python train.py --d_shared_expert=128 --moe_layers=[1, 2, 3, 4, 5, 6, 7, 8, 9, 10, 11, 12] --beta1=0.95 --beta2=0.99 --train_tokens=458800000
Below are experts of layer 8 (counted from 0) of a mixture-of-experts language model. Rows are named router (the router's row for the expert) and show model dimensions 128-255. Each number is 128 + 24 x the weight over its row's rms, rounded and kept within 0 to 255.
After each expert's rows: "mostly gets" lists some tokens that are sent to it at least half of the time. This comes from a sample of Wikipedia text that the model never trained on.

# expert 26
router [121 115 134 105 120 139  87 140 104 145 123 175 157 124 123 139 133  98 118 154 136 113 129 208 138  74 165  77 160 125  97 106 132 165 142 133 120 114 156 157 124 123 160  65  89 124 131 136 165 114 102 131  92  80 110 146 148 159 102 102 142 109 138 107 141 110 140 115 141 143 111 143 162 118 151 135 145 124 152 106 122 151 139 118 159 141 107 148 120 155 100 143  98 150 147 143 124 134 128 143 134  94 134 152 121 100 161 117 142 151 111 100 145 127 147 125  99 111 169 130 113 103 158  87 160 116 104 171]
mostly gets: " be", " been", " Total", " No", " do", " not"

# expert 7
router [121 125 128  79 144 165 146  80  99 124 102 149 133 134 110 103 175 133 142 117 151 145 128 161 122 145 114 136 101 128 102 124 109 142  73 130 119 179 101 133 109  90 103 111 125  84 139 131 149 149 119  91 131 117 165 109 138 152 141 122 144 132 170 116 101 112 176 128 144 126 113 145 154 146 135 121 125 109 169 102 143 177 114 155 129  98 171 110 131 115 146 117  81 130 102 128 134 122 113 107 157  99 215  93 112 141 148 136 144 118 142 119 134 120 105 124 109 125 165 112 120 108 115 144 151  83 105 112]
mostly gets: " p", " National", " national", " gr", " football", " Central"

# expert 27
router [ 94 157 114 113 203 132 139 134 126 159  80 127 139 142 124 136 119 162 166 182 179 121 196 117 129 172 144 168 110 156 107 140 114  89 140 123 138 130 113  72  96 140 117 114 119 121  75 117 128  82  81  98 146 105 133 132 166 102 135 107 135 125 128 123 125  99 131 146 138 131 141 144 121 132 132 118 118 127 133 137 131 182 129 113 112 137 157  72 134 177  91 107 123  95  92 121 155 116 122 109 179 144 132 142 122 109 106 151 146 137 134 134 147  99  91 140 138 138 156 151  95 123 147 118 149 147 151 101]
mostly gets: " for", " by", " from", " with", " as", " on"

# expert 21
router [142 146 108 107 118 130 133 137 136 110 151  86 116 149 129 114 121 161 175  99 125 121 144 106 125 129 124 137 136  96 160 116 116 140 166 149 163 141 138 151 101 188 154 157 113 141 126 130 103 100 110 154 101  85 118 107 143 133  93 121 159 156 128 100 146 120 137 128 125 125 135 112 188 115 134 133 112 125 137 120 114 107 139 142 164 115 127  80 209 115 123 114  95 120 152  89 112  72 101 105 128  98 136 127 117 144  99 164 139 169  87 163 160 149 122 125 148 126 118 156 112 105 162 118 120 106  97  93]
mostly gets: "1", "2", "9", "3", "0", "8"

# expert 1
router [107 166 152 134 188 145 127 137 176 103 155 132 147 163 103 116 100 119 160 144 123 110 147 134 150 133 114 124 154 131 133 130 188 134  95 128 112 135 135 139 113 140 126 137 114 108 109  96 136 134  85 131 137 122 114 133 134 116 121  92 148  73  98 154  93 167 163 143 149 100 132 166 137 129 106 148 110  97 112 131 146 145 142  83 141 110 149 107 108 136 165  94 114 137  99 176 173  85 147 131 141 161 143 110 114  76 107 132  73 140 175 116 141  96 113 109 121 130 125 154 125 108 137 131 114 146 114  83]
mostly gets: " \"", "),", " who", " de", " “", ");"

# expert 5
router [120 113 116 127 136 154 142  79 178 109 133 127 101 113 107 138 108  97 102 104 137 117 144 164 177 117 114 133  83 112 117 148 120 138 146  91 134 147  98 120 132 165 138 138  90 120 109 100 148 130 140 146 105 121 174  84 130 155 100 109 117 129 155 103 118 122 151 160 131 135 141 119 151  83 136 101 160  76 145 159 101 127 126 115 137  79  94 157 153 155 115 136 115  73 114 130 112 128 111 106 112 126 128 142 102 115 120 134 110 101 165 124 124 126 126 133 130 179 151 158 117 130 184 147 107 157 104 135]
mostly gets: "idae", "phi", "oc", "cc", "uc", "ensis"

# expert 2
router [104 138 185 123 120 144 143 139 130 145 106 135 144 130  85 122 140  94  83 148 134 127 142 143 117 127 159 148 116 129 119 110 114 100 116 127 136 122 124 118  94 172 128  73  94  89 121 131 122 135 143 152 154 123 182 120 161 154 147 144 159 122 161 127  74 103 134 139 153 122 134 168 117 115 135 120 120 128 139 114 120 132 123 129  53 159 139 121 167 139 147 143 140 100 136 130 129  85 123 170 132 123 139 106 110 115 145  92 106 122  97 133 158 106 131 133 192 137 149 145 157 119 149 107 167 137 108 150]
mostly gets: " Gold", " —", " gold", " MF", " −", " black"

# expert 12
router [132 126  95 136 156 140 101 115 143 175 114 137  82 146  45 116 120 124 115 159 168 140 126 109 145 157 131 132 145 110 149 104 130 122 113 116  97 121 136 147 123 123 173 136 105 121 153 120 124 132 116 145 153 149 185 124 113 158 110 129 180 120 133 110 155 126 174 171 152 131 151 122 146  74 115 169 105  97 154 140 110 132 137 112 145 132 132 164 145 179 122 130 125 132 143 138 146 126  96 100 146  98 158 122  77 114 142 135 143 144  92 117 120 117 117 124 118 158  93 123 128 118  99  92 122 148 125 125]
mostly gets: " O", " De", " La", " Pa", " Ra", " Con"

# expert 14
router [135  78  87 111  97 143 126 150 152  85 122 101 112 114 126 135  96 120 115 117 149 134 146 214 114  96 130 134  65 131 124  98  88 139 118 113 103 115 159 104 108 144 134 132 128 120 151 128 109 119 106 141 136 128 161 123 137 141 165 128 150 140 151 144 138 128 148 136 115  84 184 151 135 125 163 166 111 103 103 128  90 133 130 113 124 111 185 137 124 109 155 156 120 113 120 142 173 109 176 115 133 142 124 112 131 141 128 180 131 132 126 121 154 149 152 134 161 145 158 156  88  75 135 107 173 120 139 161]
mostly gets: " John", " David", " Robert", " James", " Peter", " Paul"

# expert 25
router [ 72  99 162 144  99 117 120 146 124 196 134 106 116 113 147 128 145 121 107 103 164 119 107 124  82 110 123 148  86 153 147 119 116 128  84 133 160 163 101 107  93 144 121  98  97 142 120 111 100 101 130  94 120 115 142 131 134 157 114 109 158 137 126 107 144 124 115 171 124 101 172 120 122  96 142 204 158  82 137  88 120 123 107 104 130 110 162 116 148 144 105 123 105 121 110 130 141 103 121 152 158 113 125 122 129  96 118 129 125  94 128 147 123 108 128 102 138 141 124 137  77 114 139 119 185 142  58 141]
mostly gets: " down", " hand", " control", "leg", " bar", " close"

# expert 3
router [143 145  71  81 118 131 133 120 160 117 138 138 147 142  82  93 102 151 127 132 129 108 128 141 137 140 133 159 116 109 111 111 107 125 128 114 137 163 164 142 114 109  99 127 132  92 141 110 159 107  89 133 117 130 102 107 137 165 122 113 136 119 160 130 130 162 157 120 122 148 150 116 178  96 160 140 164  87 127 150 117 155 127 102 122 164 130  73 151 102 139 151 105  81  98 174 138 122 104 152 136 127 162 119 149 158 131 128 151 140 117 136 121  91 118 114 155 126 151 134 110 144 104  71 138  79 161 112]
mostly gets: " League", " Cup", " Championships", " Championship", " Football", " football"

# expert 4
router [108 144 138 135 111 154 161 149 153 154 130 104 151 122 111 102 121 151 141 123 102 152  93 136 124  97 169 127  89 105 146 138 136 153 123 121 100 157 139 112 139 141 141 135 107 132 121 101  95 127 123 162 164 141 108 134 154 140 155 109 154  81 114 101  99 143 132 138 165 114 163 167 196 119 171 159 156 118 149 105 123 148 117 117 138 115 113 116  93 153 126 126  91 102 118 132 145  89 133  98 112 131 168 121 132 128 151 139  95 105 119 159 170 155 131 119 106 141  80 163 142  94  82 123 133 122 120 134]
mostly gets: " the", " his", " their", "The", " its", " The"

# expert 11
router [186 105  97 121 109 150 116 129  92 145 132  91 103 158 154  96 148 146 159 110 145 132 178 152 138 111 195 139 128 156 114 131 118 115 111 155 113 136 130 132 130 139 142 103 134 104 114  93 140 139 102 165 109 125 127 105 164 121 139 140 129  83  92 100 170 132 145 130 138 110 129 159 131 135 147  96 139 129 111 101  72  95 112  80 120 110 115 140 160 185 111 100 119 144  56 142 109 123 108 107 167 112 153 106 128 156 127 127 114 153 138 153 112  87  72  87  80 126 151 133  96 103 160 103 136  93 105 146]
mostly gets: " November", " December", " January", " June", " September", " October"

# expert 13
router [146 120 130 142 132 150 107 104 133 147 154 145 144 112 113  99  89 160 103 127 130  79 201 110 162 150  64 113 126  88 149 128 133 139 130 121 108 128  90  97 139 108 132 140 100 133 132 102 143 155 122 101  86 103 176 128 126 125 103 142 141 138 123 183 115 135 126 145 141 118 142 168 114 123 115 134 139 122 130 161 107 122 167 121 140 100 158 157 118 117 156  99 115 121 113 147 143 133 110 132 107 115 165 131 105 154 119 126 131 123 122 153 148 139 135 120 194 147 143 175 114 115 126  89 125  89 149 103]
mostly gets: "{", " \\", "\\", "_", "$", " un"

# expert 20
router [122 126 137 146 160 156 117 166 167 189 139 164 159 122 127  88 177 123 137 190 135  99 105 104 169 124 166 145  80 146  92 117  96 126 109 146 154 134 122 154 117 152 127 151  98  88  94 139 126 120  91 123 119 106 149 135 129 123  99 122 144 134 160  83 139 112 147 147 156 101 166 166 124 124 166 165 141 116 142 125  99 146 113 126  94 144 100 106 114 159 114 139 155 112  89 118 114  97 130 108 137 120 182 123 117 113 142 113 132 119 140 131 137  90 133 105 112 164 139 127 131 119 112 145 135 135 150  95]
mostly gets: " in", " into", " about", " over", " around", " on"

# expert 31
router [136 111 146  89 122 135 118  90 128 163 107 119 184  97 135 120  87 133  79 119 142 134 154 196 128 163 120 163  96 127  98  96 135 138  84 142 109 170  82 126 125 147 126 109 130 112 104 143 117 145 128 114 126 118 164 117 147 131 130 152 146 139 128 152 115 106 152 177 152 130 156 154 110 129 139 133 130 131 114 131 124 110 166 125 114 122 125 159 138 117 114 135  83 160 126 115 145 130  95  83 100 110 145 121 138 145 131  83 146 136 118 131 149 110 134  95 123 128 124 147 131 125 100  63 142 107 112 138]
mostly gets: " film", " Team", " Film", " Award", " Cup", " Group"

# expert 8
router [105 195  86 101 127 158 172  85  89  98 122 207  73 123 145 124 144 137 118 159 119 123 145 126 134 146 132 151 111 107 133  99 143 193 138 117 101 112  91 123  98 153 169 164 145 116 102 128 106 108 133 188 139  98 147 137 147 110 102 144 147 115 120  85 130 144 101 132 149 130 122 146 117 124 182 112 156 142 136 125 107 128 115 121 128  83 132 132 151 125 141 147 123  84 120 139 146 124 125  95 126 124 120  70 125 137 133  97 150 131 137 158 136 129  99 143 115 155 116 146 104 116 106 113 137 114 100 156]
mostly gets: "ka", " Ya", "aya", " California", " Ka", "ana"

# expert 24
router [136  86 156 108 149 148 114  91 136 157 126  86 175 157 126 125 150 135 154 175 122 149 142 216 108  97 128 146 146 118 150 146 159 128 183 121 130  87 143  91 128 107 124 161  87 131 149 119 127 107  96 130  97 159 136 107 135 135  84 121 125 127 128 142  79 158 157 135 140 129 118 148 103 144  82 143 179 109 162 129 114 168 101 138 102 113 121 127 131 138  94 141 126 118 119 126 120  98 137 121 128 108 142  98 118 124  90 100  80 121 132 164 162 148 139  99 100 149 143 141 138 126 168 123 179 142 162 111]
mostly gets: " was", " is", " are", " not", " been", " would"

# expert 23
router [ 93 128 179  99 137 136 125 119 130 144 127 158 162  76 115 136  97 146 109 109 146  98 166 159 136 117 140 173 131 106 158 126 129 115 146 140  92 137 150  92 111 151 115 152 115 118 105  74 157 145 115 120 136  89 153 128 149 166 122 189 138  80  89 139 118  70 150 174 153  78 130 145 117 150 105 164 100 128 175 124 143 145 161  84 130 143 115 115 123 117 119 103 120 132 110 125 137 135 113 137 110 121 151 162 101  94 124 111 121 104 117 174 135  99 156 119 108 120 114 139  88 142 134 140 124 149  92 182]
mostly gets: "′", " name", " member", " role", " man", " species"

# expert 28
router [150 106 124 111 129 149 108 137 141 110  99 113 103 101  91  96 151 131 148 135 128 137 119 106 170 131 119 148 107 117  89 145  98 112 124  91 137 142 172 111 136  97 169  67 149 128 134 121 162 113 106 112 104 132 109 134 121 130 116  33 146 104 101  98 170  99 109 168 118 101 140 125 157 151 113 129  97 135 175 136 130 128 120 139 120 124 156  91 162 151 169 170 106 135 136 155 145 115  90 135 140 101 107 176 123  78 141 146 100 106 138 158 165 113 166  83 134 146 148 132 110 146 120 144 139 149  83 144]
mostly gets: ".", ").", "\".", ".\"", " la", " #"

# expert 9
router [108 143 124 101 179 123 114 132 146 131 143 120 109 149 168  92 117 165  92 155 134 154 116 160 101 113 138 117 122 134 135 143 146 150 107 106 121 154 120 109 123 141 113 121 133 127 117 106 104 172  87  94 156  80 123 129 148 114 125 125 144  91  94 131 125 139 158 141 133 110 127 160 114 131 185 130 106 121 118 117 124 130 112 142  94 147 205 113 122 120 148 106 122 138 142 158 121 111 127 140 132 150 180 123 117 132 178 141 118 148 139 117 123  97 111 142 133 136 136 128 147 104 135 115 155  97 144 180]
mostly gets: " and", " has", " would", " have", " had", " but"

# expert 17
router [128 154 144 133 135 151 146 104 138  97 123 147 140 127 167 102 156 118 137  98 151 109 127 117 135 107 127 137 145  98 160  99 199 122 117 135 159 134 116 172 114 165 151 183 132 116  85  87  85 129 136 146  98 123 152 146 174 125 125  97 130 130  95 162  86 138 137 136 156 100 134 130  97 159 162 130 110  95 131 169  97 117 137 109 153 118 121 172 156 123 118  93 112 111  53 123 183 128 114 100 138  87 123 145 129 146  97 120 122 157 120 130 165  82 140 127 140 165 121 138  80 131 172 109 122 118 165 155]
mostly gets: "\n", "==", "===", " ==", "---|---|---|---|", " ==="

# expert 29
router [136 103 113  80  89 140  92 145 146 130  81  81 135 125 152  94 148 170 136  94 121  98 150  92 136 166 147 102 115 146 137 143 109 156 159 124 131 147 113 110 115 145 158 140 113 137 128 148 149 118 104 149  70 138 131 133 131 133  74 126 164 119 139 116  75 121  86 152 132 123 109 126 155 123 142 135  95 118 122 173 119 133 114  87  96 149 121 106 150 154 104 138  78 107 115 148 109 104 132 177 169 119 143 128 134 116 135 145 129 121 123 166 155 141 109 121 136 154 125 152 122 118 125 158 167 114 144 101]
mostly gets: " two", " three", " many", " several", " century", " some"

# expert 18
router [168 145 122 110 147 137 116  90 180 132 172 158 130 119 141 141 133  98 142 124 160 168 124  89 105  90  75 159 135 159 129 127 202 121 108 132 102 114 112 140 124 135 109 152  70 128 138 120 113 132 147  78  79 131 148 107 142 147 132 111 125 152  95 154 136 122 136 147 141 123 140 111 100 142 196 116 145 119 131 167 132 119 119 159 113 111 142  92 144 128 144 115  76 130 123 101 137 109 114 116 155 129 140  95 123 134 170 198 140 114 158 116 149 159 136 113 160 158 111 120 137 126 163  85 137 125 131 167]
mostly gets: "\n", " co", "{", " so", " ex", "\\"

# expert 19
router [112 150 153 145 195 143  93 105 158 134 170 139 123 119 116  38 137 153 127 151 170 117 103 149 129 129 145 105 131 108  98 139  98 131  99  86 128 101 136 154  95 100 123 113 132 160 123  56 108 125 143 188 122 127 132 129 183 103 139  85 137 110 126 126 147  87 133 133 148 123 151 145 153 141 121 128  93 147 154 110 112 125 175 144 139 130 140 126 181 144 156 119 134 136 132 143 143 108  91 123 143  64 146 175 100 119 132 115 103 143 155 133 150 115 160 121 152 124 155 131 127 137 130 152 114 110 139  81]
mostly gets: " ", "–", " −", "conf", "°", "@"

# expert 15
router [ 81 105  91 110  95 119 101  91 138 113 111 113 128 103 113 154 147 120 112 130 148 118 118 206 165 159 109  88  94 115 128 111 135 151  90 138 105 118 117 145 142 124 124 122 128 111 148 162  87 140 143 122 123 128 155  97 134 132  92 147 144 140 131 150 180 120 118 160 159  98 180 131 144 100 150 158 140 102 150 130 103 134 111 127 104 112 130  81 131 125  99 119 112 114 118 120 148 132 159 141 140 157 147 155  98 121 144 138 112 140 112 145 115 106 134 122 121 122 136 121 115 112 172 115 162 153 117 165]
mostly gets: "ism", "tic", "tion", "ical", "ation", "ium"

# expert 0
router [164 164 101  89 134 136 109 159 175 107 130 150  97 124 111 139 121 125 149 143 165 128 144 190 133 105 108 144 131 140 117 122 144 158 141 108 100 122 152 132 140 127 133 114 151  64 142 129 125 110 126 173 143 113 116 130 108 110 147  99 138 139 129 118 157 146 168 150 140 152 122 120 154 100 149 134  96  88 172  56 101 120 114 120 148 107 139 183 135 154 159 141 117 133 130 159 161 134  96 151 148 132 137 102 112 169 103 173 121 134 110 119 160 130 136 125 157 159 151 143  96 124 115 121 133 138  87 117]
mostly gets: " Ka", " Da", " Ja", " Ko", " Na", " Jo"

# expert 30
router [146 132 134 125 141 174 108  76 117 135 144 120 115 145  96 124  95 139 145 167 131  85 115 126 141 156 161 137  97 140 112 116 166 104 129 124 120 156  76 103 122 137 135 141  52 120 101 134 151  98 143 179 149 125 150 108 156 168 123 142 138 145 118 145 135 129 103 146 129 133 142 173 121 148 140 118 146 113 146 156 135 170 132 106  71  96 129 144 177 112 141 139 151  80 100 109 112 132 170 117 145 157 117 150  81 139 140 136 124 179 129 165 141 144 112 107 172 110 108 122 120  89 137 119 123 112  90 169]
mostly gets: " Website", " Species", " •", " UTC", " Original", " Label"

# expert 6
router [147 129 165 188 137 132 141 148 139 171 104 132 123 131 119  52 126 100 120 198 140 136 118  87 120 143 120 141 173 138 134  91 141 122 139 104 123 143  95 155 137 123 145 110  94  87 130 139 106 122  84 119 148 111  94 148 140 125 136 111 152 141 117 130 130 120 174 116 159 130 130 148 143 126 132 153 112 139 156 110 111 105 148 107 129 116 119 128 141 132 126 145 124 139 122 132 128  82 133 132 113 106 105  90 112  88 111 125 167 134 106 113 141 119 125 129 145 118 152 163 149 106 117  98 132 133 133 107]
mostly gets: " re", " pre", " un", " co", " post", " inter"

# expert 10
router [150 126  82 110 124 136 141 130 147 160 104 119 126 158  88 131 145 129 155 101 147  94 122 107 156 165 137 108 111  89  77 181 124 138 110 112 120 100 106 115 122 118 130 109 105  98 140 141 129 164 118 114  91 129 159 105 133 128 112  91 125 113 110 132 123 112 163 149 106 116 172 134 111 108 130 112 150 118 137 147  92 144 144 138 112 132 118 124 168 104 119 106 123 158  77 117 142 115 174 153  68 123 143 117 108 149 146 172 112 117 144 180 126  70 120  65 150 150  90 135 120 129 165 135 108 121 116 160]
mostly gets: "|", "In", "|---|---|", " In", "On", "|---|"

# expert 16
router [141 193 134 159 146 161 134  76 137 130 141  93 118 109  47  92 124 171 116 119 127 114 133 142 158 135 115  93 113  95  97 162 144 165 136 133 126 117  70 137 129 109 140 115 144  66 111 141 109 126 142 126 158 132  89 115 159 174 142 144 106 101 123 158 139 155 129  95  97 107 134 167  99 128 148 143 112 100 144 100 132  83 136 113 121 122 137 134 141 124 122 103 131 150 139 138 123 116 115  96 172  71 135 109  67 143 106  96 129 146 173 134 133 131 145 115 161 128 126 142 113 123 118 118 133 143 148  82]
mostly gets: " (", "(", "ร", "น", "Personal", "า"

# expert 22
router [132 153 135 117 128 131 137 140 128  90 126 157 143 140 138 119 111 134 130 113 150 122 151 178 105 142 143 158 124 123 105 137 105 161  79 112 138 172 122 156 117 143 147 148 126 106 155 123 122 122 118 110 116 119 142 134 142 169 126 117 140 145 168 122 145 118 120 119 141 120 138 147 158  85 151 125 106 129 110 114 107 147 106 155 130 121 111 154 140 102 160 142 123 113 121 171 180 126 124 118 155 121 145 160 120 149 116 139 134 122 118 134 126 119 152 116 134 132 160 155 123 118 100 156 148 150 146 143]
mostly gets: " James", " John", " William", " King", " Mc", " Michael"